config = dict(
    router_noise=0.3,
    qk_norm=False,
    init_std_qkv=0.0323,
    optimizer='muon_variant',
    beta1=0.9,
    schedule='wsd',
    batch_tokens=32768,
    max_seq_len=1024,
    train_tokens=254600000,
    max_steps=7770,
)
Below are experts of layer 5 (counted from 0) of a mixture-of-experts language model. Rows are named router (the router's row for the expert), up (a neuron's input weights, with its number) and show model dimensions 160-239. Each number is 500 + 40 x the weight over its row's rms, rounded and kept within 0 to 999. Numbers have three digits each.
Before each expert's rows: "mostly gets" lists some tokens that are sent to it at least half of the time. This comes from a sample of Wikipedia text that the model never trained on.

# expert 1
mostly gets: " \"", " |\n", "\n", ".\n\n", ")\n", "\n\n"
router:532476516514541428591514486537554493498495528491483506567438553490442442488489545434522477467421415571509475478509568504477534480487468511505507504530525497477545483526398494508498501470410535524595531546515509478469437500551492565469520497
up5:480482460455473495495519417456489547489508462560546489514492517482492518491495538585483534459494478439529509495511523511518539497476521483513451491505467430498553408510521533511585514497446457400508467482460515541523495453430454495501487558
up6:452446479508487502517465489503471543502531497522507463424468450481536455473561459484462452501469518471542438538484538467495523476496496447507486565577489496487560545546438423525515461526483452517461510468515513503509471429479502478547525542
up7:488579410542524504494469511530525502515467540429543539507542467509486433558543565467518426543483356523475511509448501484505541469438487484508441537471504451445514565558525445553508456427508487520499555540459504523519416523500525486532541480
up8:476546500485525515456463625467498518469510493494497464483494510483551439542525474452439491521512493513451539506472499469549589449490479518536551499466519476457508504493547523471511585487562512512473506503470470550403490513514488486481515483
up9:521514531519439515422496452535426532460548394526421580533463452521511501492404507476547466484495558512465511527486469462515485540534483552501498490535513541480559497567510480512582457453443457511512474529521538426465506449512511468480542484
up10:494488513510564543439525457553543490516523495505505500460461522442434436506442589484529544535480553495534487478507518431497516525486509541462588545431598535441398462473473471481473500475500572501519499499495485526391490569543498460529461505
up11:494469521470514451549533518504504457548514517485490450509452458490439499563537476461519446480539449473512487493461498483507445563509540575432472510484529466495510521482499485528498486550473576462544461560532502577492430475510551567505512555
up12:542577480461441544575471495556507516475525509532504540545467597519442526452483493495486528529477442436518509441452489574495499436501434474516511486523508409486479461492475464544542525479513524526473474454482471600448440510489452455416541471
up13:470459543542494463497508458517495522487549448432494473470497524515494493483544567438501457454461581531465484513413541539458485515453469434506507505532616575553535492517448484489463556459480537485535462489518549477465403518535440436506557430
up14:531426490550454533460522525481547536505542527510530562494472458466420470458509487511542517465453471563563425530482495509412400519516414558470453565531531476505512457511468508520502524464497618571537472467546459524523520457486555450456492466
up15:514525479502483542573538410395464458572487501503461477484465524486493435543471479513486470483422461513508462489564539524501492520469498380489507485546520470545437479555535515526565483463480439549507476553572573449478405494513528489530489488
up16:561506482485527506472498537510481474475477549519535428543421548501490462398501449470499542483541508507488555516539517547565480521506528451449489384483515566464512532506582501476489452456470583485448539505566459536542422486517446469462509519

# expert 2
mostly gets: " St", "′", "00", " ft", " v", "°"
router:537502516609484470533492595469508506464534530527483492549522508428443540515441548477446498482469477573438478518504544518514459503432521509476480517501459501569499524559459465523499482468524480513462517521536488488515532507558507519471454519
up0:457474501552479456458612489540510551486539512514509514520540413529525542514515514441471465484526514461508499564496492478422535439391469587495519503472436518543526487543510564518401493520538488545439503543512451534521502492472458434538555477
up1:484561512457487447539457510514527449432405496541504462523481476494441484516512498475485525438470529493550496437502463531521478508384492466460408554449503438539570526528545510534468515546437542445466474508523526519589473516518488498432501491
up2:517479514531503516543509519479508455576523490526482460508514487510476481497531519465497487518500407531503559558535604548543503570494432482511474459522522522495473573485474537588453523561516424427491499505462497507441551444528466472471490539
up3:553630477537504555498560476478494577551492474575489454501533558488517489506478543511513480479490476448453468536457501598470463528494469550536493528586565575528499481462518502467441476547513560562517577601490508534517558522474537526493542525
up4:579517479515529532533525533530543530460476552486512516542472506488516534525516522486601578569468471472417481516540488465487386527517581509545503494535498585421586557484499455531498531594477494517496505479503535518531546538575478513453441493
up5:500507539452429557498495489449477506497434515406546538515483442482475466454482447544510534535485475462553552487525541453470528548470466514503526469536467487537485488523458515574533477547541499501538508463552495523547459493497425399502561493
up6:529494481505538538434474562460514473568511469475557408452486498427505491488532478486483444502524561453512431496465515532488529509484396437528510498554503510456502494445465463468531480495505483518550489510489497541454470564514485483461510523
up7:507481552517530557479501494497492524516558483538490510480575485461456515516497542552539460528527480512496507509467606535520459542490450533454552499425565464533561503520461392524502437504484487459475458502555501473531531506593498449515483514
up8:549459479526518436495522555554442512510562544545479470578541504489512529494492464506471477548506541411441479512497465540505457489473526502452493496535458516493510470592534449551440482427500469467554488551468525445518536493462475528409517423
up9:442570406455485541509513502516467507498538479496534480506508478549507566437525519416511473507514535533505480456440527456467512484526504557524507440509500482464516607567512503509520440510456486517456503510475483446477549510482444466509489534
up10:544402495513465492529461511502510474481467472553506488571541545508451499490509483519473411462450458552482493527505584484555454506482422538508486482529468530495484424526529432547449499532532536565467496505534464463529562543471537549528545533
up11:540512512523528466491536509478493497498506567522516468511457519478422533529479496465509514525511466537515574456456477486445468578512495521502504512402603520450473484509469545475467462534523447491499472527521580517530477531517468488495485546

# expert 8
mostly gets: "'s", " Cup", " Records", "er's", "’s", "ville"
router:529514451546482492457526503462500572424462502481573468541466501477528417549481469522491475504521512546446504495449469478495510503460437547445538522517516445463506532541594526574491580488483479517419492470553500509518501558591462493474499551
up0:503546522512479532483446544553495509469493482527552461475543469514499444499491497522479511548476526487563465492467491447439542490508431421476546521475489540463485484488542453544507531498561532531476431470474453549500509479506473526489498510
up1:523506468512502439438579531544528515487459512506470435540494562499504539522502494542547452439516482492469483530528522571420436557456489449444477494466567516535549496466494477464505465482509556499401544488481543528463486530528460482491493578
up2:504523494561463490499495486502556554468591511532494500513438547490569492473564535473479478500508509470493433568487468483413548470563466487516470474504549570533517521505478569508510450457471484464518421469508434506457503514526489562525511516
up3:422505473510507472509475508514580497421519481530558530536544435552533469488514529456455512479513448488485535509437460480562498512483517483475522477523471534537523453486510488404561582470574510530451496527517493494577493514497437474432529492
up4:544497459537504465485464484523475491564502519456495546545530503488509448512549459539467540437507530507508524472467487478459526481479488473542424465546476488523472483442476543489487390459478534545480504436452543556504501517493466500504452496
up5:473468474498464508460517512497510441564505513522598479538444564470452486542533503517536533483451457484561552450521578559498513515516537511476497506540516528543483496531554523418537502454505580508506446555557528553470531477579456511495536507
up6:494495544445439498506503530441544533471525445400462510564507545491516483519497580513466421484565479440482516527542517489469522477484553550517557581429528492445506497496480578474476525559510528496551486493504535536549469486534503473505508563
up7:538514540486477461470564497471410484462541516498589495468502443508527511514482498576531477475438509489480535535465543496424464424519485591474543575508487547459503539486484470510533447462502451509510506466457500450503486603499414501559482521
up8:514543494552477546435530520577561477524553521440498537460568506517487449515447467530433539520481512494531513508506467497462511485487502496495451609487467508563528530438440521498473465474436538479458476461521515497481519531490506482524499513
up9:454502513546540519446501523488515517552562479490583483521445529478466558532494547478478501406509517556464514528494537471514513430468504522486498491498479507553513547483503523498469507548473493553429490550482453502480480466446447542465528429
up10:492519564479485509511409481520500476452539527489466497483470548544458557476452518424572489442511537511515534418551516540521441507458481498540511510595456534478554479490500507549472534484544447428499438537476472566513478504511486503442420534
up11:520588532478475532435548550536519565444435517482559457482460502481456527461466486490520530530550473532518504421575503495451522541485497447551571477532426532535505519519540518436404514496502482457470438462495543448513580465452489567511503539

# expert 9
mostly gets: " |", "|", ":", " /", ")\n", ");"
router:531532500531505486481490451495524446473563459541474501500419483525487445445483498466505494536496483478525518483502495477433413507488483484440500560465498465454514609472444449511496524475521520520486513525530535507465500500496494415497430447
up0:510510534585542475486536526433546474550526539482477500465540477470467409525542439544508481548445463501509491509527449436454456542486480533432515466396456483539507485455543454502501551512509508536465459510480585482492488442472490472458466503
up1:544405546527457533446508470468477547515487505491574468470629476522495441463527486504468525453489541425508493414534602528505406533511515504483489490410570436513516493457546515514500496460535492479473475463488517481446469489434566498501489572
up2:502583470528481511467544442447495427430554460443530423436500484479527547519490531532548515457548491494557466510452461517523491537559475470473467411436494519483466550414503477542491540534488464561484463447457589546498554531562528488459474477
up3:526528495496463444495535488477531494439523492517494471543463545501523495597480511477494510427480484502456432510486503506496465468498538515524514503516527469531535512457478467451488524531487478493431493607471520518529495405509513499491517449
up4:504464507514480515520441528412470425472526432467534518455511482488431519506525489444610470528506531503515484502514434491499489565556540426502508534528529458540481495465590479465519475588508478488504562430510504483462540479566494463475556509
up5:535501516543527485483477520526535536493456428483526438480485524481460470491508517512546563493482460504540502445552520520434503448500503405437529462508594563501467557530509459467490557511474508566478444503460527452490504545561551451526414464
up6:502443503525496535505436482504432480516404591497585475538482494458584487479460549468546491498496510493499548525486605498508490455491537540485553496437510523458451435550526559451536568569496507451565451545530471492558494509505375499469546554
up7:452526420460551456468573523577510480547566553461450494470464501523473510441534575480530436405480515526466444478453512490527496464486563556459489476530576443456478482436504530474511544434508499537503513527444474565489491453536505519529480461
up8:525464548507505513510534524527454507549533514566494500510511515545523553466530411533466486495547483498492513466489528498450482512507492553489473445506444543562522455463515531486462449498436482420533469399449561483467492499451424477517538505
up9:556437489478539552495478578594496461496522540518529500503473505494506487478542475549507501476549485469546471450434490485451539472499501507542527518466442497495505490544506480478535518475510481561458541531564507380540476538531489491513512444
up10:470473501500474508456544471505516491547536480533531480488497445533499471500478548467519451480520481504510516461421434503495410604520485459497478559473572468479405509507454479530462532492527541531558541448469495532531499562444557469480506544
up11:550538538500443469484483505535472476520445466512471541572489497506476461510524493483465536513471519500477548523456511471561482457528495528479488477486552468509522409509454524538454412492501588548533476489565524503545423492432466533431470448

# expert 7
mostly gets: " in", " that", " this", " other", " during", " when"
router:524552531522580495462491513526469442449505569560522454450521497530527430530506429462565497383483450575441479543489603504471493527507475538405477521557531427502596475499447560389439523480491508494495469518484533543502481554467435517606485449
up5:526476404422450525503498467448480506503449553467509508537562498480504502500479456525469566490575483539493507526525565513439499469577504520489477622592512546492546481515392496410461500499493547479525507518558518554503427549495522379488514428
up6:561537516495477498509455426492537602543431514530554401528609523477425431494476512514533527489447495484536587453502523513540455503507493550479526487470438478513516446543564529497402493515485509496471438437456517471479525479551544539495482537
up7:510525500469439491487483539527502492497525465542509437537426549480505546479486543578521461542525466475500483521485516503459518499468515429524466545452529482479446512502522532540522491544477481545494473448490516503531532472487520492551515476
up8:502517518457488557438540485534516516487475482477518500498496552523420448540506492512412485496543442514419457495521494468525468489464484515566493548420489543505524467476512519458489560538480570478523492467581521558487394546436494466441508489
up9:466517457526459485542457544555502471518510542476586435476545453514622527506515561442487478510501532491500506552498591472523530526567464500456480527529539555505500488504506548498532547533406478548472504505532477546501410472479478489559596508
up10:490460491427492527482457525529530516421504488483434482390433491464478403524472499515527539470472502519485452518510501451552538479445533439462456469568476504483507544469470507469441571507533509498560507509530398543483538540502511538548478533
up11:398540472511459519529595457526479474500497579546585484479591489522521435526502499552508541439484458597522472440424519490468526464462498439494476539534555528516483527531470517470455441432500475500470556537490437495480499538498441494487444557
up12:480500547464462529483487546475480540376486468505455559426529515475476446533478503511513579497518476552525532579433496480489525484445446458455449565475499425482527574520506518573457491508614497441536489484506428544504575476469528437474457558
up13:483457539552520429449502461440483450431502494489467480458475437543463507489520468523480456549513529469499482519485560468516467483542524461481489520542489543505517475507549545451474531559502447479527569471499510509533575480538479559504482548
up14:497456467484509500451520425488524523479505542465511461435515487432480511493524510528524427530458530511504462449528424488486524523482425512473585438452447490526549497508517530470518482494513400526499488496449538497528469537447439472431470472
up15:445517536532573569532490516476449557481479465493524463474476491523492459565464517529501388395463485507558546503576539460490479551491474427470502481508473512496455465496421553432496557492480469512580507462486440467519480530595451527494543556
up16:460584490488524542477540527437488533467516493500427487520529436491518467487479512445540514532472568450547433512543515529397521536528485567444585501461494486458516567517563540516493446501507441468473449587446542496509591507547448518565446571

# expert 3
mostly gets: " New", " Best", " Can", " Red", " Black", " Royal"
router:560525582510482433486534490488498512503419476454386485554491543499508431431451515435488428440503487555463505457530493395524484490582493474470519505433480557531481561504496582519503535526538445545559523527588493478489520541528532516515458518
up0:505460435547500472545501496506449518522484603467482466497496487479448488527578514474485436455507498502450529485461477517431569526483496482488453563505499588523512515484479511529502433494498454511496463475603509497510478489488423526504498483
up1:436510514487473493546475527518475500458540499548480501526522494490526498552526498474524516470503513552539506511490508455441493472461540516558518463493526504466506513460567443440482533466464497458544453435492452518457461496528491636509400507
up2:513463467479489526496478561482407516557470506500477406562614473512478513526436514577490464469503535462482499553476544400580566505493476451499520474490536529534422500544502480468539465466561453525519465465586503479511438481465509505456504479
up3:411456444544453540567523524482557515448502567505474498543525460499439460454486501478566494531516473565469529565447460495509476495559509470446458520530550447557577520499514516488454488482491398461532518457514519480359494508539520513529470525
up4:482480457496488415469521506559499515456521453524462566485529563577560495481487585530526475516424423511494501545441552489444524475539459459496489484544567487477507479511492500511537445543346508582565480514443513511529516509490480566562507422
up5:541528471475507469457472466441449541444497451392521458452416515477538485518487493562446444513520522518490483460522464453499521527479432511463563560505546499485498473467539503461540461468551494578563551453557488536502484487480422495488468500
up6:517492536469490442504511391449484451527449487519557528515512483441498528484543548402505433489449468529559495462521542501495460484501464470442553492517510529511545508537505484480466537491514470437499482549469471515461495426467496526517515502
up7:529516518478532441525509535511469465505554508512533472492459534473466516475448506484484499518563518565490553442453532486524555525544498493438535529517560512505459475448572402475521472588510458496451462500607471520546475472481550473495461509
up8:537451473509510433518523521452567430469496561468507528520522481444538487517516495504523600489483504540500547509448540494448443548536524479502520545451589544507491539546428430518532467520499516519511469491498509568421458402508534561508527497
up9:504517523498451448509467538498461482454507474531504422523542514479549512524445514485441544480483476524523534465476537508518516475448475487538493492523564471494502509414507516507507497519605577546583493493551512537462440452512601564524462551
up10:495449545566571528489471510474395527413486516497556569533503536509514526473503497500520512527458436540445502527503515532468489514503475504547500519522418536473439624542484469495549475474503402543492533528436490461460500486507512495530492514
up11:466470469471477465573526496514585522444531501518465493496472495462524469513410489539469572509520467467483513449495510444554519521451470553516537464413544529502488473475467457466463525522541507493539575527516534558455525552524505499475529530

# expert 11
mostly gets: " (", " ", "202", "199", "194", "201"
router:470508472510536531574571519461538478527532478499541502509512458519511467451515491504526440413483531617502460531486500511511466494549487465520469476520505468563476485462598514471465587440467484543550469498561477539543561493512503486547552518
up5:477483450478521519485508486463475461548480461527510474476488451497508430542439485548449557454567521424509482498507441542547491544509497470499431459459478537555490593469528552463521519514494498492542552529498476401478524461566488525505488550
up6:514445495458505500601508550540486496516544418490592453481493445507507481501438520447528533464436507511507429488550459512568465509535438476466508497477521415443478565475393527507458475474400492541517505531503517529520565502485437517504475501
up7:496508535551531546521498487441490521482463519506452479562549500503502494467376518514544526435513458555477503464551475442480499526527539579447419491493484499503451567456522458500507443491470466534556471499498481518427478508536558452558477542
up8:551572477496568473457521496455542517489536477503434452528464414503472530520412526475506583530502468502569465495454476480508477489515424485554525501436453501488499475477511537456537542500449507523452490543479478525571468469511570493480483480
up9:423471553460523492540464583514546505493541481527542498495498424504419560495543528461456540536513514462498479525476438508559477461501487486524560490499625531476520511542457483525524542539472579539514500503513550528471556514491521553546527512
up10:555512491411485511488467502465525489469443405429488548496515572439537406420546557427554588426487497562522496508516501525503561480545507548549546489391487582459464458486499479486508456563528561460528451486510485487484517491523452427463545524
up11:473436416509519484539472487552509456493430515593568521481464545520477419517522516446503471425492509469525507487425579498501504504513438441516535477482530457513569483486481456482487412470520522546469498443443518535578472503496461538465521490
up12:522458506500449440454527553513457439583516504510490560473466484556464465492527561528543441464494361563487510518516535466475550487475485461543488465519485448517532449475520555482518469469453530534517615495474510487520482492519487529512494430
up13:523426583554545536510507514497511419519460528457474484477478533489516548457504541479519511515487448469449484480474478553454477503556474502511502502514559449536550490469542507504574518464463525451561458527513504497476480477484540511511451535
up14:493433476550492477463581525501495481523514469475497557486430517464495468463472518500517504569456493492483529477573465494502576396532567501430468521467577478478498534452500464444551496511546528516652525496501498441539462518475399485553443484
up15:469502427506492503561502497478476435472490437552484508444504475524572483515530447451470459496485539450463501554517463500458543540477498523398522475457473507516505471495504465535498487436488386562469530499492499532547583458485523483521524478
up16:500547454426553503518436454431496509560539502544496505514483435484516483450554524521525435510460426499503453540532420429454415505536509567523554434526514514474513486443544559448508478459495402463517471554540536471506522494527493491548508564

# expert 0
mostly gets: " and", ",", "-", " or", "),", " but"
router:515525402500467527425518556519442476551559516499553477467557482483487538502442485511539479522519473504340483510495539482465602503540501520585516525464539490445460481541513524503463456461475521513447502519500484501498464487552469521504521524
up5:516492506482513505484482475485518515517457474474494470523498502515435588466517472487495550537484528523525498537531473503556463487441492547415530533454484496397528486536509414504530502482486483523523550484542377468552513539526483544482533456
up6:431519471487504473489551480598505491508547543534517567497491497446460469461543552444515490486463589499453511453473475553438562533462474450433425511453451526508536472521489522413500460567481464466473440421470452474470512527537486460469475496
up7:498512513472509482523481531515503546548509540515561506553499510419473533479474536463487514428426495517507484531454462500445513483572506473492493520488406515476454547563467547492509428499489538488513455481567505466544481500427545547478587516
up8:532503443551557525445486533458512506465524574488483514463464504519471578513518532564522440418552513540538562514548460464510524493456520514509496500475494496521522486416465513557500459490455480481482449527501423414546520503497501559476553482
up9:552449463456528480587539522480481501536541561532508499495459470510473590512475441447497554562440529522545468499421505517527530495504512489482534462434479440497457466525452528410537498513485502506516458550508435506468526481559523499503520445
up10:491531520489509506506544600516547544486504510507548553512478479529476553424485514529503512473497494465445410527484507456452542541467502516458441546470540500514569550511483492513501466517462494490512501533538487488505472470437555501491525442
up11:474573463428531528503523525545537499519587513562542496491454472458496558578531548484522522527495473540535526484500487489604490414512467438438446527527559491494526540449507564485512495418519482526550533490517466546545461472521490490492530516
up12:520543524591511491591509532499419403448528544524527544489542544508493402501523511502407495497503465493505481455506477496478552540443524437452468571465484518465531484550532497435461468431571508496575438432464558571467498507458406512541455468
up13:583478497549507490537560462507472544501439590552467486511543500551494494528561464440606499516483493479535502488407479465503548491472413459443479529493480503456437568501428452502567532520487445520457540512489472495498480497575524441514517470
up14:472490498559511574506490425449584506471494480430568513461539489526487434516537468545504495499498559488435524510472491535571460425481496529454502550477490539502471554575529497521526476420512497556546550468581505463493493491539545580510518538
up15:477536469497495552477547477469455568530507495512515473531470512497447523492499537571541516454514489455555522518424571493483512473437465518466491484487531524483521555480538463541439531512577465447462495550573495466505580494479537497464485499
up16:507528522513518423516475506429436442503507454561516509478388466597501525396502446478535528567536507604490454454454522547488528536485556504448495518486460452438475532488557477496487521453499508553505503467500468515494489517511484518536503462

# expert 5
mostly gets: ".", ".\n\n", "\".", " .", ").", ".\""
router:457493461470493495585493479451443501519512607495561502500512512522466510530530539517498469495440480552543509470550527444523497493527477522516493533468463478529572502597445533465465511447517430542535513492489549561426452505491463509530514478
up5:503525476527543534508417491499423493591481452435506583523427543482483448484485491493473503512457500462434486495560448456506521431509466546438511525489508610470523472552430518484481519493461467545466485515498477471549439540436537502534529487
up6:496445446484513580505521502449457483503501521531416513538518483552540509601483479473591461563483499519468490537521552509495530523557488508434499557470503536519460486494526539459532512518453441474493489523558549475437486477476452502577545529
up7:523525504474499406457488515525416519480494434521479539604509503487461500367471492494467527514573495500560498486482446499449476463530510503551469474441530484520558548502501528467562487547479468553456527541508457516439495484525555489453509533
up8:504515448482508494495501455546505563503523474517537455527440565493452512456514516552417494558516551513501460420528556501518473513474493483481521521580543524404474495563541527435525531509548418508571477506491496531499515476547573456457523515
up9:481430533477502572619460547400470480544463502509455513487510551498493538542525508495545471504508553579510495466545577487575469538527422528550465533585469416538478586464494546473458490496506406505454571494480559545490576517496550549473566522
up10:539554437507536494441484487500476417568496534481494493450610478525458514474513497514479484488506432547478520474542450481540502429509548507570455514477535486476508521511448457563524469456530470506545461493439579463527505546490461506477572402
up11:464481471486572492494495535519529513551494505544510498520456559582578561507401500486591508432471473522534475572532532469466502487526480511596508604512527485544496572502542457446495506591501492519554447470406584471503420485485457498525536532
up12:554493520447527498441408351507493494482542529538515456558482491435477522479516531492498482541549413512508592501500484532582469469581554513499478455499494496443518486552390496531560525480502519506508407585527518508554515477449524551564421574
up13:520600478467516439539499423498511449445459527450531500543466522508491519514539481520525506469488551547473490564513490449448509553532503505521534498576493477498549494522532522469535541498478440462488464488515570476503548501533572547459522447
up14:550473507548540383483412501519510511503571447527482467460503461448544505505505514481552498506478474512480489527576513412541525484549493509509531541493544446495557582498468464463448425556491560553478493557516500484530483439473530529456446559
up15:536512429495551523513541546561487480498498488569574504503509589505575454524557518496475442492560464462529517535524515475516546453553502493413431520484475534529496524467466494557506425421440535525502486469527522485498537529532533587498541482
up16:438488483461501501493521468461456463484492476494499451585479458488538524530455475477506489455623499566519487520537535487500484533525504571436528585472474484494471498503488491490459454426480562621478554531511484479495483586516472463525530522

# expert 4
mostly gets: " was", " is", " by", " with", " are", " were"
router:509501505457519466528514540513564394490490472515537553541600501431513539432473443411496508508465488518477459504493503473532559521492496402529423528541569396533540592497497528553540489462468471573469473512508489508505473466576505530561519517
up5:473502525548543539495456435493454542537496527490483578465493443563558448537512558470478493509493587466488501530488544528526484514540535500498596524513439554454512562525598514479472610490565516500508456477596457576508484551502478494524548531
up6:483485527462392477614464608511430525464540524454429535574509464457506491452581519491428492589517442487534470540530442554529536546478490506525485552480519489448527550489380446471512494552508513532420542518477595557515471570500455485578549491
up7:435558549419483487446479502491564443514515478513540443522502525429499483460491457514495485484492512527514483495572462475405598556509520414512494505469486455431543517506495507521411460502422531454513487514563410451480507579495473511524513568
up8:463497501592542508582547495465520484515477467504524548460514478492561550419499530561480480488461461445476507559515546550575451477488523506483542545442524507458468553524543477479456485504592438539492489488540513528529535426609514536493594484
up9:527574513435457500459541546473572477503504517457517500484473536588475463510426476515562508554490521533544497389448490502492515497399536536497552493493508448505532514495501515494540553555500530474556511466481528449497538505503554449516479509
up10:495478442509481462504444501469529472573574485498588425494543510465447513491456560506505413498465523386499502576510539466503550497560484581552451511411470519468518492485510469579475485480521524554648484497541485510489466435569489481526460528
up11:513457408515473449455512533552528476491528467506475586587424463472500539489495437553529489491495449502482539457489517543476451388523556461557489513534511501494487457534534476523521524551550479509506487514496519472523543539445517490447531519
up12:499508521557431443547559581515525540501553548552527538488486501530538450564484483473514404544582483520460560511440516503541491564542481477437411552589427363521509546460491502507485541450562539445479522560520455467569485520453531516519482512
up13:518498492516495427500516524464557525487545490490522511558494620512527523441515505469513522432527498561563479478490470444519498546464429487567457497449509436525453544521479512535491510499408432498498473496520485439429535490528543377548480480
up14:513470541449517455483443539480433503522564588485535546477420507488446518409528516503472546554463511461457487468604492450444549557526432507427468547462494475487489513560512502554524536530533529481451524492583471510471513443519521542488578556
up15:488543583474534531544512535517527538448490401467603480468519536504496490502472526499502512485527451472540493441447506521410493530522526424486507473528522539536472529498475473607546510514569560529472497511465532528486503447514565442519498467
up16:521516528516520542507520526479499533453489502461583522491468502461428488496502520606523548548502494510484488458459552519515467545487513447498414509518509496513487525493464486434541539497434467471488548508434481581438535466471476455469590497

# expert 6
mostly gets: "o", "i", " John", "io", "ou", "ai"
router:539489459486522458453500498447442506548509473560493536559448535455417547476467498518518477482525502400515449518475497485499564488487559551475490507464464490504488497475492516507497456506514465477555423500548597493472526490499484470461526583
up0:528510532527428511524510526519432547498413445432416500468483560485438478482564518507502535568509452485512531480523562470506443521534432520460464483491453418471502529476519530475485547491480548493531479530451469552521526486484547490544446486
up1:510458496634516437430544495409463474510493511486489463592518489541589547489466511570525478503547496486529515510460542501471499509531551478502496537523464520472540446512526546500513522499447487592533517512486500538521606590510417557555533485
up2:514527482516579484507521483562531445526510533518514514471527478481451532484535447565500552422553513488490484562503523475499557522436476512471471531503444531488530454566500422468450567440519573498562503563465516527538517519512533412512557556
up3:528479485474538511573515532433502418559475508544465503492520481487485473481552430502495450470552463558540500544558474507534533511503506458464504496499519495473520491451500495433464508544460471540489449478573508506542530541480529494520473447
up4:470466510513503502454497447550441563477467478483583493445474432465480519499401480589466481564492552526449488465475516408453467465532459547534457427526486429557514452499451420515510480482457531412501452563482527527570460552494450435546516520
up5:446527567592565395529516502521594550497505482498520499458485515509443466526480507417597491525486513465505517457413503500517521508540480513473539515383507547424474481519524506564482474510505528524567490517502413529518464487508471488462500564
up6:513491449479520495502477508481489509479505581526500438445461532484508478552519496586492533565489488513554481535480473514499524527529528516487543545541474467519449504547532564405461521491474494500544506500563484486503497502498443529582490537
up7:516511413477509506537491478501520416491466451508546561549567527485486451524505612482562505549537433567500461450515504495576480446507489620536544499432448505515518558555547450516493531514520558506517445530530552535484474566485493466539476534
up8:400513585490557522412514514523452433491416487448458538486484492519459426447513500511503543427509475387503423479484520503469524507508565529496529555484469467450517512494475565445453537506430483480496534493515533482506517441455531443540547509
up9:494410477456529491519566490539496502581506522491544545517463542560459479463408510556495482544494488485527530470626462521524570473504471523492516504546478505448508560509481501426476569425507485530523438478485494488474511469495486555489479497
up10:466474471459478524439476519505498501519473514522532433487543476448453499510513457474523479505460466448529525519557569565504474524505492484553505479475436464500512461493472532428512519492504550406473485421459486486502534514532438488520551456
up11:602543447480462531525522566491481528550527508508537515510563476491480554482550531531405560455533492504555469460519520480430505528458544513544521505403499478459432496429498504513489505434544488462565521540518481452512539530505503478427460498

# expert 10
mostly gets: "ation", " city", " life", " player", " government", " game"
router:481516448626495536445549491454539541449462469547532423508436547507482425488488545559494490496502473489507476492459512510526525510519474480527531481473585458508577548493495466445477497496376491525524549519421530495472498541546490515613488516
up0:429506588472443462573524520526450477448448540482471451467556514494459533450531545498454456473496483391538507479552538478525472401504477527504503536522508457503588416500516603499559452440469441479516465524475541466531507495516503471520502498
up1:510518402538446542494541503446445498475446488483463506455495488464488509552546490549505476533461520440497516501526514526533486443493537534472523504431490536452587493515559531464518504464459447494561501480565554526539499468498457478558534581
up2:542507484481543471504548519509501646464441553505565520514483520452444527458524561561520502513469467446490533488565466497462451501618470481483519538485564564465544559572474571511434534502452472490512503481501529420495473497538513501544525467
up3:492551523490417525546435484504489510431524481580495511453459506578405582558473535410569521503446489466464489511584534531466466437509485509476458554502555491458484477456487500484479456491489446518536447458490520530501521494528502501474489523
up4:472432505480516430513459543489475483518406543478520449481487557475506524434475523457465458471498477414551466454533458487456504479544458521529511496558499537487444557537478556534512542526519504569516574519449538534531480567484458407512470524
up5:434451519530497535486541517515485522469527498559546483424459521464544510511522454537423522423526463503463448499511502472411548496470477553504564488518445503531470473509440443489471536506443471542460445526488492452528518446579490526486436472
up6:469519466595506482485510535508468490495537531563527454474539535520489502546540450502443481457489551499495481422600471480420527463531491522458594454475485499517492444501424435493515485587584477456504564471487515484524501476462448406499538488
up7:495574470513505466488515556427495534539491481455505481544577534516465497593546500537481523460510513520531476537522493424493563480558477440524507525478575485505490535501442508511436528504531426493525457466509519525526506517405455447532450524
up8:441489625505482528517438487592521501538480508538505472517510533548421533484529521484467478527466438441500520510430436509522485532513470444543445463496512506429496513534498530563529530544542537528528509413467499538441527424522434500497507464
up9:468450546470506477424519436526466489490477451568480631492503492510535523518450549502485450487483515445458422431479437482519405435569499471529458521480512538496437500490501506474584543444445629545471520443492465512530549427495550469524516463
up10:542447445442500526538527472449549493484462495479514415477568533559479534503515468545577471492463499530529483517540512528490510468505499456534550459542548615529491559463500528545503525514409468517452511459472525502547454531498475480530491514
up11:498481503506455509517463507485472495467425506431532506551490444516436494524553466507495517530544488580453482440501510518511507532535451400523445462495508542539497535430552475481513441493490575543494486492426458512495521487475503516503452573